config.yaml
n_layer: 19
d_model: 160
n_experts: 64
experts_per_token: 8
d_expert: 32
d_shared_expert: 0
activation: "swiglu"
moe_layers: [2, 3, 4, 5, 6, 7, 8, 9, 10, 11, 12, 13, 14, 15, 16, 17, 18]
router_score: "softmax"
normalize_top_k: false
routed_scale: 1.0
balance_loss: 0.00265
balance_bias: false
router_z_loss: 0.0001
init_std_router: 0.0183
lr_router: 0.00103
n_head: 2
n_kv_head: 1
head_dim: 64
vocab_size: 8182
norm: "rmsnorm"
norm_place: "pre"
norm_eps: 1e-06
positions: "rope"
rope_base: 10000.0
rope_fraction: 1.0
qk_norm: true
attn_scale: 0.125
tie_embeddings: false
parallel_block: false
extras: ["capped logits"]
init: "normal"
init_std_qkv: 0.0743
init_std_o: 0.0135
init_std_up: 0.0743
init_std_down: 0.00602
optimizer: "adamw"
lr: 0.00341
beta1: 0.95
beta2: 0.99
weight_decay: 0.13
lr_head: 0.00923
grad_clip: 1.0
warmup_steps: 556
schedule: "wsd"
decay_fraction: 0.277
decay_shape: "linear"
final_lr_fraction: 0.02
batch_tokens: 32768
seq_len: 256
doc_mask: true
train_tokens: 257000000
steps: 7844
dataset: "wikipedia_en"
Below are experts of layer 8 (counted from 0) of a mixture-of-experts language model. Rows are named router (the router's row for the expert), gate (a neuron's input weights, with its number), up (a neuron's input weights, with its number), down (a neuron's output weights, with its number) and show model dimensions 0-159. Each number is 128 + 32 x the weight over its row's rms, rounded and kept within 0 to 255.
Before each expert's rows: "comes before" lists some tokens at least twice as common just after its tokens as in all text. This comes from a sample of Wikipedia text that the model never trained on. Tokens count by the router's weight.

# expert 11
comes before: " the", " a", " by", " to", " and", " in"
router [186 147 182 111  96 168 160  87 116 114 168 126 168 201 153 139 117 197 172 111 154 172 105 124 167 141 192 118  84 109 139 171 164 115 166 158 151 162 157 110 132 137 132 141 162 125  81 157 137  87 106 169 108 155 140 104 100 161 130 102 147  67  77 133 149 124  74 126 120  84 133 120 141  84 115 149 106  74  99  93 153 123 149 139 176 115 154  66 148 181 173  93 107 148 139 116 132 142  65 102 114 123  94 132 135  98 141 133 125 144  81 151  94  97  64 190  82 117  90 167 125 107 147  95 127 167 155 112 104 166  91 130  81 176 141 105 146 195 137 150 126  92 104 172 140 109 160  74 119 118 172 169 136  92 106  85 167 177 121 176]
gate0 [107  72 108 152 192 144 198 115 163 143 133  94 137 110 111 142 107 100 126 134 179 129 139 131 162 174 120 106 140 156 103  94  75 150 113  97 100 146 101 176 121  67 125 171  80  86 124 167 121  91  55  78 156 142 117 103 141 171 152 180 124 141 151 102 127 101 119 138 119 119 119 151 113 104 100 177 131 174 136 128  60 137  45 162 115 136 155 136 125 168  67  62 205 115 108  92 119 125 121 128 137 121 120 182 148  53 149 121 102 141  76 113 157 154 150 130 135 133 126 114  67 149  87  58  84 124  62 138  66 140 119 126 158 114 110 107  83  94 129 140 156 105 171 160  98 136 137 158 131 116 112 160 174 180 144 173 174 114 141 115]
up0 [ 90 180 114  92 130 136 124 184 138 130 140 146 146 155  90 132 125 139 108 171 183  83 169 126 120  90 132  86 172 129 161 138  74 122 126 128 114 113 116  75 102 143 133  98 103 128 136  48 114 131 194 197 122 138 144 209  78  44 136 131 142 147  88 131 107 117 185 124 186 154  93 115 142 128 165 129 171 115 126  94 136 107 174 111 130  90  92 143 116  97 104 122 145 132 140 146 113 105  56 115 147 110 156  62 115 151 152 132 148 148  99 215 129 136 155 122 134  55 162 121  90 136 195 132 132 204 174 154 178 101 127  96 116  89 137 114 140  82 142 125  67  86 105  98 150 139 157 127 135 150 102 125 109 110 110 192 140 165  95 119]
down0 [183 103  69 173 125 146 143 126 111 155 149 132 147  94 152  46 110 164 227 137  56 167 113 127 154 126 118 117 111 101 112 118 132  85 119 116 166 135 159 100 121  74 141 147 101 112 136 197 164 129  82 105 104 156  50  63 147 184 138 104 127 110 144 148 129 149 143  92 157  60 133 149 132 163 117 136 103 142 206 116  78 166  93 128 108 150 160 122 186 159 105 130 123 109 116 141 149  60 163 183 119  93 124 183 138  83  81 147 155 151 126 101 129 108 130 150 176 174  71  81 101 114  86  78 158 125  69 104 105 128 130 117 118 164  75 130 143 134 106  94 104  98 126 140 110 105 100 137 120 136 172 164 119 117 136 142 151  79 149 129]
gate1 [115 128 131 132 124  69 121  67 125 142 116 141 140 135 130 115  85 148 143  58 112 109 153 152 151  75 147  92 159 134 136  70  91 143 149 127  69 139 118 103 148 127  75 127 108 107 128 126 100 151 174 114 120 133 102  98 105 199 145 148 143 124  89 137 145 104 139 151 104 145 108  70  83 174 194 129 147 146 134 145 176 135 144 100 203 169 126 103 164 114 113 131 134  88 132  79 161 119 170  79 133  98 233 175 117  89 149 153 165 103 184 113  95 113 186  83 155 120 127 137 141 111  70 165 144 113  80 148 128  94  76 143 155 159 149 115 121 105 104 130 160  66 116  90 194 154 113 143  95 160 116 141  94 127 124 128 240  97 132 138]
up1 [ 61 141 131  92 157 149 148 143 159 105 153 152 127  76 100 139 153 125 134 204 110 166  77 133 156 110 130 101 105 103 113 128 219 141 123 122 151  37 134 171 139 128 161 125 148 146 158 101 167 121 149 131 129 102 135 142 187  58 108 138 134 141 129 144 141 123 128 119 113 102 103 154 166 159 132 127 155  38 167  88  94 120 152 158  46 147 157 194  57 114 119  91  71 117 178 117 144  84  77 187 153 131 143 131  74 129 102 139  65 152  96 147 149 133  81 179  92 182 109 120 143  76 126 113  93 125 186 148 113 123 157 138 164 130 104 154 123 143 148  91 120 147 106 144 141  87 109 115 206 105 107 123  98 129 138 140 152 128  97 127]
down1 [ 98  79 116 105 161 162 147 136 102 125 140  98 118 164 125   0 168 118 149 135 148 125 139  83 112 104 154 187 154 153 161 119 125  91 123 145  69 118 122 106 106 153 164 153 148 174 160 167 135 126 141 111 133 134 153  89 168 146 137 136 123  97 144 145  93 142 122 124 135 162 103 134 185 184 152  92  71 133  89 152 125 162 170 141 134  87  83 149  29 151 141 145 164 126 206 175 186 135 142 112 125  59 178 155 125 149 111 127 122  87  71 181 119 170 172  97  90 128 118 147 124 127 101 132 198 133 106  78 134 107 120 126 149 167 130  71 150 166 102 163 132 150 117 166 157 135 104 132 100  85  98 107 133 137 137 122 100  77  91 126]
gate2 [116 134 112 169 190 142 172 196 142  72 217 113  72 150 161 211  73 179 147 133 171 102 166 117  70 183 134 140  81 104 109 156 153 141  83 148 135 131 114 140  88 178 149 133 108 172 167 127  94 134 154 104 132 153 135 102  97 180  84 156 151 134 140 155 149 173 142 134 152 112 123 158 119 130  71 147 124 123 124 101 107 136 113 165 121 122 212 102  96 128 108  94 194 165 109  94 105 193 121 110 174 118 103 149 122  87  99 148 129 131  52 150 103 149  97 143 125  97 109 120  97 150 164  82 179 106 145  90 102 112 113  75 111 167  91 145 137 124  99 105 122 103 128 116 124 154 122 167 167  87 171 111 107 102 117 113 177 164 116 163]
up2 [107  98 138 121 139 199 133 140 105 121 231 117 145 138 150 138 120 144 114 109  99 129 129 114  81 167 136 117 101 113 149 110 171 146 145 143 136 128 145 169 141 182 124 106 127 121 105 186 116 133 104 139 129 144 139  36 109 124 101 132 153 101 122  98 163 122  64 128 139  64 122  96 147 105  64 174 155 145  89 139  71  78 157 102 115 132 172  45 103 163 133 101 134 171 111 134 113 108  87 100 153 147 161 129 111 112 126 105 169  83  23  87 114 124 119 113 154  90 118 153 151 123 172  93 161 135 215 105 145  94 105  83 151 178 156 116 196 154 152 106 110 121 144 122  99 179 141  89 132 104 128 147 130  69 127  98 198 135 115 157]
down2 [180 119  82 156 183  82  88 137 138 182  32 146 132  90  98  91  95  88 121 158 124  71 133 134 194 122 139 139 148 158 156 157  98 118 105 155 137 145 103  48 121  95 112 173 135 121 160  53 129 149 107 110 118 129 195 180 147 162 166 114  70 136 147 118  98 148 154 128 154 182 137 165  81 112 163 128  74 162 176 161 116 169  93 165 156 123  91 189 158  88 116 149 116 111 135 103 148 166 192 118 104 123 137 124 145 124 167 138 134 133 199 137 121 135 133 116  69 141 121 148  98 175 143 152 124 108  96 145 115 190 176 183 151 134 105 147 123 103  85 138 127 121 116 126 190 155  89 182  98 131 133 119 131 154 109 141 134 149 150  75]
gate3 [192  86 115 142 128 129 118 127 119 117 156 134 150  67 150 120 136  66 126  75 148 180 142 115 101  69 152 138 173 108 127 133 118 123 121 135 160 133 222 109  85 162 166 101 143 129 149 160 146 109 140 221  79 148  87 165 208 158 166 104 168 120 157 120 136  84 133 116 128 151 139 169 139  82 113 100 135 181 152 125 129 150 166 120 116 156  89 101 143  95  94 175 138 130 185 141  72 137 187 114 143 173 143 186 127 104 144 126 108  75 134 140 111 159 176  82 112  82 101 120 136 119 125 107 107 155 114 131 136 128 124 133 100 155 120 147 127 210 204 107  95  54 162 187 172 110 122 144 162 115 136 122 176 170 135 144 142  80 144 142]
up3 [121 137 158 141 121 131  96 129 125 160  84 124 141 121 101 108 160 120 190 154  95 126 117 112 145 180 165 108  77  57 183 126  97 137 183 161  92 138 109 159 177  93 137 114 132 136 113  84 156  90 113 111 170 148 160 122 127  88 154 109 145 117  85 147  97 148 134  75  97 135 157 159  65 161 157 165  93 123 136 165 134 100 100 106 155 136 213 176  89 154 132  90 152 201  80 169 117 110 114 172 139  94 116 164 109 157 161  65 178 172 124 142 114 124  94 167 139 127 216 129 146 119  66 146 146 149 121  95 152 108 187 172  87  57 105  85 164  96 124 118 123 109 105 147 120 138 115 108 161 180 103  78 146 101 151  76  88 127 111 124]
down3 [167  90 143 102 131  67  94 148 106 190  81 110  84 184 142 152 152 119 145 142  85 116 103 116 103 162 128 188 137 159 113 154  84 156  90 185 103 132 108 140 139 163  94 109 134 135 162  63 163 163 131 152 103  79  87 147 110 139 136 110 143  99 157 107 153 117  94 100 122 132 144 111  85 105 177 127 187 148 126  79 141  85 105 160 109 101  74 122 157 105 182 153 144  81 111 117 123 117 128 100  87 136 126 141 128  85 111 195 175 117 147 188  35 100 109  91 113  87 143 164 159 124 167 152  54 120 129 136 120 143 145 105 110 100 142 149 115 131 139 150 134 210 146 107 136 152  93 110  89 141 144 135 119  17 115 109 113 156  89  73]
gate4 [ 90 165 121 166 165 108 102  99 177 130  97 135 133 200 125 147 117 115 106  99 155 128 143 113 159 107 162 121 123 130 151 158 168 118 161 168 145  90 122 120  92 157 130 135 131  81 130 131 164 120 113  87  65 135 189 107 127 118 101  99  68 138 142 131  98 113  88 126 111 117  83  72 187 135  71  76 106 112 172  64  77 156 159 120 200  68 168 139 130 153 120  95 172 110  85 102 130 153 142 104 179  88 120 154 198 109 110 152 140 178  54 197 107 153 111 166 125  76 130  86 126 110 119 166 138  91 136 196 103  95 161  93 103 149 114 127 168 111 126 111 128 107 137 144  95 134 205 132 117  78 199 135 153 125 130 143 150 150 151 108]
up4 [124 148 127 126 176 110 107  94 169 143 102 133  86 217 159 145 127 140 103 139 155  75 146 140 189 128 176 185 165 131 128 194 184 109 123 161 187 202 178 149  96 116 112 179  98 105 119 130 153 139 133 156  94 130 155 164 157 161  76  90 152 151 142 154 112 169 143 137 146  96 116 102 143 125  28 110  99 175  88 130 116 179 163 105 160  98 102 164 146 129 156  95 144  70 151  92 178 155 198 133 133 138 107  98 161 118 115 129 141 134 112 148 126  86  42 108 118 132 137 124 111 142 147 111 102 109  95 143 106  77 115 132  99 185 117 149 129 150  80 140 105 145 103 185 174 111 131 135 138 102 192  97 114 160 158 136 140 111 170 173]
down4 [ 93 141 108 123 198  97 116 172 143 138 104  93 141 126 125 236 141 117  95 142 118  77 134 111 136 126 123 139  98 117  47 120 165  95 148 113 136 132 147 120 138 131  66 107 109 140 170  83 114 112 142 126 201  89 151 120 145 126  86 138 151 165 148 119 175 167 131 145 149 134 144 152  75 102 153 143 155  79 111 177 136  44 109 126 125 172  89 148 144 149 175 174 114 118 138  92 177 101  82 132  84  90 145 114  83 103 133  64 125 139 158 141 148 122  96  76 104 160 158 190 131  97 134 122 103 130 104  69 146  73  72  86 147 159 167 130  95 127 113 133 203 133 153 109 101 111  84 103 100 175  84 136 144  66  96 108 130 159  91 152]
gate5 [181 139 129 105 133  98 162 165 142  74 179 120 136 114 106 124  69 144 127 145 146  76 176 124 123 103 113 114 114  79 150 136 185 120  87 176 143 103  90 129 161 144 150 115 139 102 142  74 104 151 136 108 152 153 161 117 103 142 124 100 164 105  87 124 132 163 117 131 135 127 124 138 202 145 101 141  75 143 156 163 144 189 113 135 126 125  84  59 119 112 113 114 137 123 117 152  88  94 117 137 117 157  51 124 140  79  99  95 165 172 137 133 162 165 188 156 133 142  97 128 126 114  73 171  70  93 166 136 172 127 147  56 145  32 112 141 158 116 142 106 103 167 121 134 148 114 118 115 107  36 194 179 206 175 120 117  99 170 145 123]
up5 [138 129 125 143 143 112 119 163 146 124 120 131 165 117 146 108 149  90 106 126 160 201 124 120 158 140 135 165 119 115 147 173 160 169 122 130 139  88  88 129  82 136 162 154 109 120  92  90 133 105 143 107 134 122 151 145 117  98  79 109 119 139 132 117  77 105  66 115  97 160 105  67 200 111  94 156 145 113 143 134 170  76 135  80 117 161 121  91  47 127 149 149 163 157  98  77 114 178 142  90 115 178 161 105 146 129 117 136 158 197  64 189 112 102  20 123 115 138 126  92 112 146 119 133 193 150 129 191 126 114 110 170 144 167 142 116 122 114 131 159 186  76 173 133 126 137 101 161 133 181  90 129 125  97 152 162 201  79 123 200]
down5 [113 103 155 134 149 101  93 135 168 124 161 170 150  75 125  63 159  60 125 122 166 167 109  94 152 150 172  78 142 185 134  91 123  70 102 127 110  90 120 141  96 132 121 157 111 149 111 116 142  90 158 113 124 198 221  80  94 144 172 137 135 120 100 121 133 164 110  64  97 134 149 145 156 127  82 162 151 102  86 119 132  87 149 135 160 189 135 141  95 117  75 131 133 175 122  81 124 116 131 197 191 129 147 163  95 128 136  90  66 104 134 143 111  70 155 115 134 107  87 109 148 134 131 136 112 114 123 101 110 149 110 111 147  68 109 177 138 109  99 142  89 154 170 136 127  40 114 166 197 102 106 126 167 146  57 149 129 143 166 143]
gate6 [165 171 175 155 158 125 140 140 128 144 109 143 105 120 163 115 154 156 124 159 137 194  87 130 174 100 132 125 110 144  99 129 191 125 186 168 104 170 154 187 134 143 118 134 133 163 113 144 205 133 120  88 154 102 135 162  99 170  93 141  91 114 141 117  86 144  88 101 109 156 151 142 152 188 160  80 115  95 125  40 121  81 189 157 118 159  97 129 131  94 136 129 131 121 181 115 145 151 110 172 136 134 112 107 144 133  94 130  53  76 134 124 137 108  87 120  66 100 101 160 104  95 112  95  91 135 149  78 106 157 170 154  64  99  93 153  39 105 107 115 149 113 145 192 189  73 138 150 179 107  96 185 128 151 117 161 123 135 156 117]
up6 [134 146 109  96 155  99 135 155 137 153 149 125 123 123 185 148 129 142 109 139 146 188 175 147 160  90 109  89 167 138  68 152 163  94 174  99 145 175 149 156 125 158 133 164 116 130 146 155 118 150 132  79 172  90 122 120  79 169  89 129 111 134 144 167 117 191 118 158  86 132 111 136 157 171 120  85 119  84 188  73 161  74 146 161 104 107 125 151  86 102  96 138 133 115 139 112 172 169 108 149 133 141 109 102 172 116  73 158 126 148 108 131 156  69 103 109  78 123  77 141  87 137  42  77  81 121 102 116  50 158 159 166 107 119  79 165  95  78  79 101 142  91 163 183 130 136 151 152 137 119 195 187 103 154 113 164 131 100 172 148]
down6 [117 121 159 153  98 162 117  59 152 132  94  78  67 150 145  61 148 120  90 148 178 128 151 162 130  49 133 142  87 146 142 184  82  38 116 125 157 130  98 144  56  88 137 174 170 115 191  56 111  80 103 157 124 116 128 133 110 153 140  67 120 123  91 171  92 167 133 148 122 124 139  88  87 131 145 105 154 117  93 119 152 162  98 145 139 154 101 146 101 130 110 148 151  75 135 125 215 193 128 127 129  61 187  85 169 143 148 154 104 110  78 127 154 148 134 134 135 122 157 156 120 152 137 129 136 104 150 143 158 166 118 153 127 119  74 113  94 119 102 124 153 116 115 173 104  50 173  96  95 134 113 150 121 118  98 150  87 127 155 136]
gate7 [132 114 131 127 140 146 133 126 168 153 133 132 178 176 135 120 126 126 116  83 121 149 133 128 193 158 129 122  75  85 119 141 163 152 177 102  52 207 108  91 139  50 127 146  90  99 125 132 202 140  64 139 128 131  19 108 130 113 127 127 113 116 178 149 135  94 124 122 120 129 142 160  96 164  48 112 164 150 149 142 101 102 135 118 168  87 170 154 120 155  89  75 158 127 105 142 127 180  58 155 174 139 166 193 105  88 137 114 127  97 129 136 141 161 103 157 157 129 117 152 103 130 120  89 102 131  89 152  69 164 154 152  75 139  93 100 112  84  93  95 170 108 126 188 113 130  76 109 129 108 151 152 165 105 152 178 122 136 131  82]
up7 [171 143 129 140 173 146 101 108 105 132  56 106 151  86 120 124 155  76 105 142 110 149 121 110  70 114  79 192 131  85 149 138 132 118 158 130 140  46 133 170 126 121 132 106 111 143 106 134 155 172 198 112 192 125 165  90 157 200  56 124 171 138 129 209  73 143 106 131  85 183 180 138 176 102 153 144 120 129 177 135 151 188 128 133  90 112 134 105 126 119  96 184  99 156 129 121  86  96 149 138 128 118 117 105 157 136 167  72 143 180 110 113 138 131 128  90 140 142 181 139 143 176 135 155 127 130 144 125  95  86 108  97 178  75 125 146 155 133 133  81 141  89 166 175 136 113 174 108 195 108  91 142 103  73 120 120 145 102 174 123]
down7 [115  91 114 152  76 186 105  93 107  94 159 108 137 159 151  77 126 122 134 120  65 136 135 108 122 186 106 110 174 179 150  64 124 104  34 136 145 128 119 113 177 112 150  75 223 184 104 185 152  69 130 180 137 193 141 136 142 111 202 133 122 121  76  97 121  92 166 123 182 116 121  81  98 117 208 113 118 105 118  99 121 151 136 145 127 119 122 120 119 126 136  96 100 101 121 151 122 100 170 162 121 131 129 126 190 116 111 150 136 114 178 194 121 142 164  95 109 113 100  91 118  89 113 104 150 113 153 104 122  79 119 160 172  98 103 129  94 136 104 135  63 124  97 108 172 130 118 176 129 126 108 114 142 179  62 143 105 129  96 118]
gate8 [195 130 114 148 111 163 125 133 119 152 114 109 115 193 101 137 111 147 130 140 161 161  74 138  73 105  81 125 114  86 136 126  91 128 133 142 182 145 116 117  76 177 115 139  90 159 161 114 108 158 101 170 120 172 133 175 175 167 110  95 164 121 118 173 163 120 129 168 123  77 118 207  79 104 196 161 128 138  95 156 104 169 131 113 147  84 141  96 124 106 115 205 118 147 160  89 134 165 110 121 145 140  78 139 204 148 140 152 114 158  69  87 143 124 139  78 150  86  77 122 131 122  61 155  74 120 156  76 123  99 123  87 127 105 123 134  67 121 147  69 128 191 160 147 104 133 167  66 152  78 148 165 129 118 119 124 136 168 159 161]
up8 [148 103 120 125 132 117  91 112 160 111 131 118 100  95 135 123 101 138 152 161 123 165  44 148 173 174 133  93 105 116  93 171  91 173 121  96 156 178 116 113 109 131 158 187 111 137 171  77 126 110 147 147 107 134  97 248 137 118 162 123 111 147  78 208 109 128 106 121 116 151 104 142 151 106 134 117 152 142  72 165 115 122 157 181 143 163 132 124 189  86 160  87 145 188 133 171 147 135 111 108 171 140  31  93 103 106 158 155  89 162  90 155 106 102 136  99  95 174  85 147  89 129 128 114  69 155 169  75 116  81 119 119 137 129 128 134 144 141 147 131 110 136 173 166 108 132 115 146 195 138 100 143 158 143 154 143 105 120  97 212]
down8 [207  89 193 149 116 108  54 117 132 153 167 119 114 133 156 192  87  95 105 132 131 137 121 141 112 201 103 179 113 106  97 130 132 155 112 129 113  76  87 204 133 124 176 154 152 116 159 192 168 151 132 120 117  87 194 107 122 120  94  57 138  82 126 151 108 168 144 122 117 109 145 106 130 139 120 113 156 119 109 138 129 133 132 118 135 103 121 144 154 168  86 107  74 133 143 160 118 181 105 119 225 107 146 156 113 109 103 103 123  99 148 119 127 184 144 114 198  94  88  95  73 160  62 125 175  86 134 126 151 177 115 126 135 112 151 139 122 134 111 125 164 104 139  84 123  87 232 167  87 142 145 129 138 130 148  86 122 129 167 132]
gate9 [140  39 144 159 139 173 178 159 123  99 129 116 126  79 157 125 163 173 145 172 139 124 165 127 155 180 130  96  55 135 124 125 183 151  92 146 129 170  95 129 112 177  35  88 121 155 111 117 175 114  82  95 154  95 195 114 104 162 122 182 130 149 156 115  59 167 104 125 120 102  94 109 139 157  94  99 107 110  85 145  83 136 116 128 112 145 121 108 112 115 145 136  79 101 143  70 157 111 142 158  87  66 105  63  88 106 115 109 177  70 173  95 160 141 152  90 118 123 131 107 136 112  88  88 198 161 158  99 101 159 108 106 107 112 129 142 156 142 174 106 124 134 179 148 131  97 124  78 120 170 101 135 100 169 152 108 122 152  79 111]
up9 [149 125 120  25 130 135 165 166 116 138 106  91 185 109 125 121 121 147 137 177 121  90 166 116 143 155 193 114  38 175  99  53 195 136 103 127 149  78 124 145 136 154 123  99 142 143 121 132 134 121 115 207 147 141 130  71 101 103 159 143 122 130 112 114 138 136 151 148 155  97 108 121 164 184 135 148 197  83 107 195  89 151 160 151 100 168 149 158 188 131 109 112  88 109 199 132 138 167 151 124 118  86 121 132 133 178 165  83 191 162 113  84 156 142  90 128 153 100 132 137 106 131 125 145 114 124 131  85  99 125  41 101 143 129 162 141 116 180 123 121 149 139 150 121 179 151 166 121 151  92  94 125  98 163 136 103  95  96 129 176]
down9 [118 165  79 135 196  92 141 118 110 167  83  69 107 156  83 205  84  71 188 122  91 119 150 169 167 117 134 106 118 130 186 153 103 135 143 141 156 151 155 138 141 149  87 148 167  60 137  76 131 128 144 104  65 120 118 118  96  83 179 146 120  78 124 121 227 111  77 133 197 114  84 161 115 145 112 157 127 163 204 131 158 102  80 139 131 119 188 118 127 131 137 163 170 138  43  76  86 154 155 134 104 109 140 140 107 124 153 114 113 151  73 144 118 134 143 149 106 157 103 174 151 119 150 147 107 146  99 170  90 153 143 105 114 129 102 102 120 122  97 110 136 156  74 126 135 137  94  97 160 130 166 146 183 115 141 110 140 109  91 146]
gate10 [140 128 143 174 116 112 179 139  75 195 146 138 119 103 155 107 183 114 167 123  86 104 113  56 156 162  98  70 172 143 127 156 191  97 140 106 146  80 173 118 168  48 112 115 120 143 114 112 106 140 121 217 137 144 100 170  99 110 124 148 134 118 102 138  85 125 153  61 133 172 122 155 178  75 204 132 127  96  65 149 142 166  89 220 128 144 109 122 176 102 121 101  97 111 117 145 129  89 118 144 109 156 135  76 133 147 135 168 141 102 102  99 146 106  70 115  89 165 142 136 110 113 123 116 114 157 118 124  71 158 120  76  55 136 116 146 147 116  92  91 129 134 147 111 121 137 115 167 171 133 143 158 148 101 138  98 166 143 179  83]
up10 [108 154 145 120 173 184 159 115  91 119 191  85 143 108 145 157 102  98 159 121  82  93  91  66  77 191 182  87 149  99 145 172 145 107 117 128 115 125 146 188 100 107 110 134 147 107 118 150 152 151 128 153 159 189 122 156 121 100 149 128 144 137  61  63 132 112 158  82 157 128 120 164 177  65 122 166 104 131  65 145 160 135  96 127 135 116 162 138 142 152  74 105 151 161 132 153 117 105 179  89 101 145 149 171  46 119 108 130 114  81  96 128 124 120 146  97 143 167 160 195 174 139 168  91 160 176 106 131  58 131 100 108 111 109 159  85 166 140 104 160 128 126 106 110 122  91 141 167 155 174 117 141 105  95 113  65 161 163 159 171]
down10 [ 80 154  80 156 189 130 177 232 118 131 137 106 157  94 130 157 138 168 111 202 155 126  95 102 104  91 137 165  89  95 180 143 143 119 186 119 170 126  95  89  79 109 121 183  76 111 124 157 187 118 103 132 111 132 164  99 122 134 125 106 131 119 183 188 134  99 138  75 129 133 132 135 211 104  92 118 138  98 182 194  97 152 156  87 152 148 170 135 116 148 172 151 114 139 127  88 131 116 113 131 106 154 116 152  99 172  89 160 104 145 105 135 116 140 150 113 130 144 197 174  92 155 131 160 105 159 170 122  96 128 125 117 114 167 146  68 101 142 157 162 127 148  40  99 123 115 144  75 139 151  72 118 124 106  74 130 117 125 146 154]
gate11 [132 104 107 141 139  75 137 133 139  67  69 120 101 113 145 151 138 185 134  76 173 145 164 125 148  90 148 122 112 102 102 118 120 169 164 158 128 154 141  97 143 209  83 114 128 126 167 168 143 109 105  82 115 142 147 149 114 162 107 101 109 130 147 144 149 129 125 187 160  55 109 115 167 166  40  96  81 174 132 117 143 132 165  75 167 127 157 146 160 164 152 112 170 162 124 136 138 116  75 200 187  85  92 123 105  62 110 130 116 103 117 150  90 148 122 153 129 120  87  96 122 110 116 101 162 123 179 136 117  87 169 133  64 202 124 105 148 176 138 155 162  63  63 140 164 117 151  96 134 191 132 140 123 175 160 126 135 131 163 127]
up11 [108 135 176 107 114 162 143 146 106 165 126 131 177 115 100  82 138 124 142  91 131 181  84 132 121 131 115 130  90 149 190 148 139 141  95 119 122  67  98 162  91  91 129 126 128 163  78  93 124 150 108 157  83  94 126 128  86  64 140 120 151 110  96 112 138 108 146  89  94 167 100 142  79  89 183 146 176  69 177 141 136 126 149 139  84  79  94  95 104 162 109 169  94 108 186 158 104 125 158  80 122 169 105 120 151 183 165 104 170 170 153 182 142 108 166 117 123 141 120 161 174 118 111 166 125 114  40 130 176 186 118 110 186  66 163 162 164 118 150 112  90 185 150 149 125 124 135 137 128 100  58 141 144  84 104 113 176 155  76 138]
down11 [153 120 115  82 160 109 124 113 122 111 128 148  64 103 136 117 130 167 150  78 134 184 183 156 138 143 150  93  80 158 168 113 128 212 144 136 141 190 137 158 171 148 129 114 130 103  84 133 199  81  44  85  92 122 139 182 140 140 141  82 104 116 117 142 140  99 104 159 139 129 129 161 127 135 123  86  87 185 105 114 124 122 130 145 149 125 144 103 137 183 134 120 164 150 152 118  80 201  81 159 177 188 110 146 191  95 130  71  87 130  87 109 120 147 193 152 144 117 124  48 148 118 140 115 119 113 141 181 123 138 173 152 127 154  96 152 103 179 146 119 119 121  73 166 167 109 166 125 129 105 172 157 184 147  95 163 132  72 128 151]
gate12 [ 95 155 123  82 101 148 173 121 134 142 171 139 141 149 103 165  30 175 124 112 116 128 129 133 147 106 152 128  93  94 137 113  70 178 118 128 110 109  90  53 136 120 163 105 140 128 132 152 131 147 119 127 138  75 107  74 102 106  97 106 140 127 180  88 183 110  93 156 145 111  93 144  91  88  80 150 143 152 160  94 157 190  95 169 110  63 128  91  75 173  75 149 113 140  75 155 104 135  79  57 172 171 102  82 140 140 185 130 147 141  95 105  95 121 147 119  97 102  76 177 117 129 138 147 118 125 153 129 144 144  99 138 185 154 154 149 188 155 171 118 120 127 160 129 124 150 173 113  79  78 188 160 160  57 116  97 135 112 118 141]
up12 [129 154 126 105 148 126 138  97 112 108 195 157  94 178 147 162 104 174 147 107 154 104 120 106 138 173 142 158 139 108 120 137 102 199 103 138  99 190 155 101  89 118 134 104 143 144 113 142 203 159 144 129 110 145  94   0 108 155 118 155 133 132 108 111 142 136  93 130  70  60 117 120 118 117 156 171 153 171  96 197 145 137 112 141 134 108 164 108 138 174 139 172 102  94 126 139  99 148  97 136 134 153 134 184 125 155 138 140 178 121 135 142 103 175 149  83 113 111 106 153  92 114  98 102  69 153 182 158 111 135  58 102 126 182 185  53 110 175 130 124 104 156 166 176 153  96 132 133 125 117 171 123 104 110 162 109 168 145 138 107]
down12 [104 118 114 131 142  99 115 151 144 115  70  85 129 140 136  57 193 102 124 132 133 164 129 122 125 115 108  66 174 193 121  94 194  84 147 141 135 139 140 199 151 161  89 170 130  96 125 125 131  93 114 130 154 110 174 163 125 115 133  72 148  90 138 107 110 133 164 103 124 199 136 181 120 123 160  85 109  70  82 112 115  95 133 109  97 131 136 206 151 144 145  89 122 117 168  53 177 137 160 142 119 149 124 147  82 106 102 123  93 152 179  90 181  84 137 184 104  93 154  92 164 141 165 144 167 141  89 108  89 129 135 128 110 108  80 144  95 145 128 153 149 149  85  87 107  60  69 136 131 117  55 114 101 112  90 153  73 138 143 135]
gate13 [119  99 157 102 152 131  90 185 165 174 117 130 122 170  93 110 133 150  73  76 166 126 111 139 138 107 163 139  90 148 149 121 135 131 130 126 128 135 152 144   5 123  85 141 141 124  74 175 137 125  66 118  73  97 131 142 115 100 120  71  81 138 105 148 138  94 193 147 146 124 119  87 145 127 133 125 169 132 145  78 116 153 149 118 164  95 101 189 114 111 119  67 173 161  86  87 177 116 143 103 121 129 166 178 115  73 120  94  85  75 101 145 122 118 137 173 159 194 111 127 145 166 158 107 136 175  83 151 184 155 155 116  92 112 129 135 117  61 113 115 123  35  94 149  90 124 136  92 120 133 117  75 144 126 155 145 104 108  91  88]
up13 [103  82 150 147 116 156 152 154 127 173 156 129 169 125 140 122 126 125  81 132 136  88 114 104  93 111 130  81  63 102 128 131 112  94 234 126 106 128 129 110  89 128 126 109 142 171  78 165 176 126 115 149  81  96 138 110 122 123 145 153 118 123  76 129 171 112 101  83 111  77  61 105 171 101  94 196 158 153  59 185 107  76 178  36 116  96 138 166  54 127  91  98 147 101 111 105 149 129 146 110 143 136 103  78  88 128 171 116 152  85 117 103  91 141 173 123  98  94  88 169 133 139  87 134 159 163 149 171 150 136 205 115 101 119 151  93 163  99 154  93 148  97 106 166 138 129 135 128 109 147 124 139 139  99  98 163  78 162 154 139]
down13 [152 100 168  89 116 106 123 189 142 162  79 156 145 165 179 215  59 159 121 124 120 116 124 131 126 126 106 144  67 133 115 114 127 119 135  95 130 140 186  58 127 106 141 153  74 132 155  81 105 160  97 117 157  41 131 129 123 127 138 146 173 173 158 119 117 186 135 137 126 105 149 141  64 121 122 138 114 133 194 117 139 153 129 104  95 144  63 108 153 103 121  95 105 125 109 100 179 128 122  60 174 135 160 194  88 159 159 124 130 119 138 143 117 108  57 184 196 115 114 147 159 173 105  48 134 102 120 123 162 141  82 161 101 150 180 175 150 131 133  93 141  93 146 139 113 173  94 107 113 139 181 146 132 108 120 112 105  92 137 167]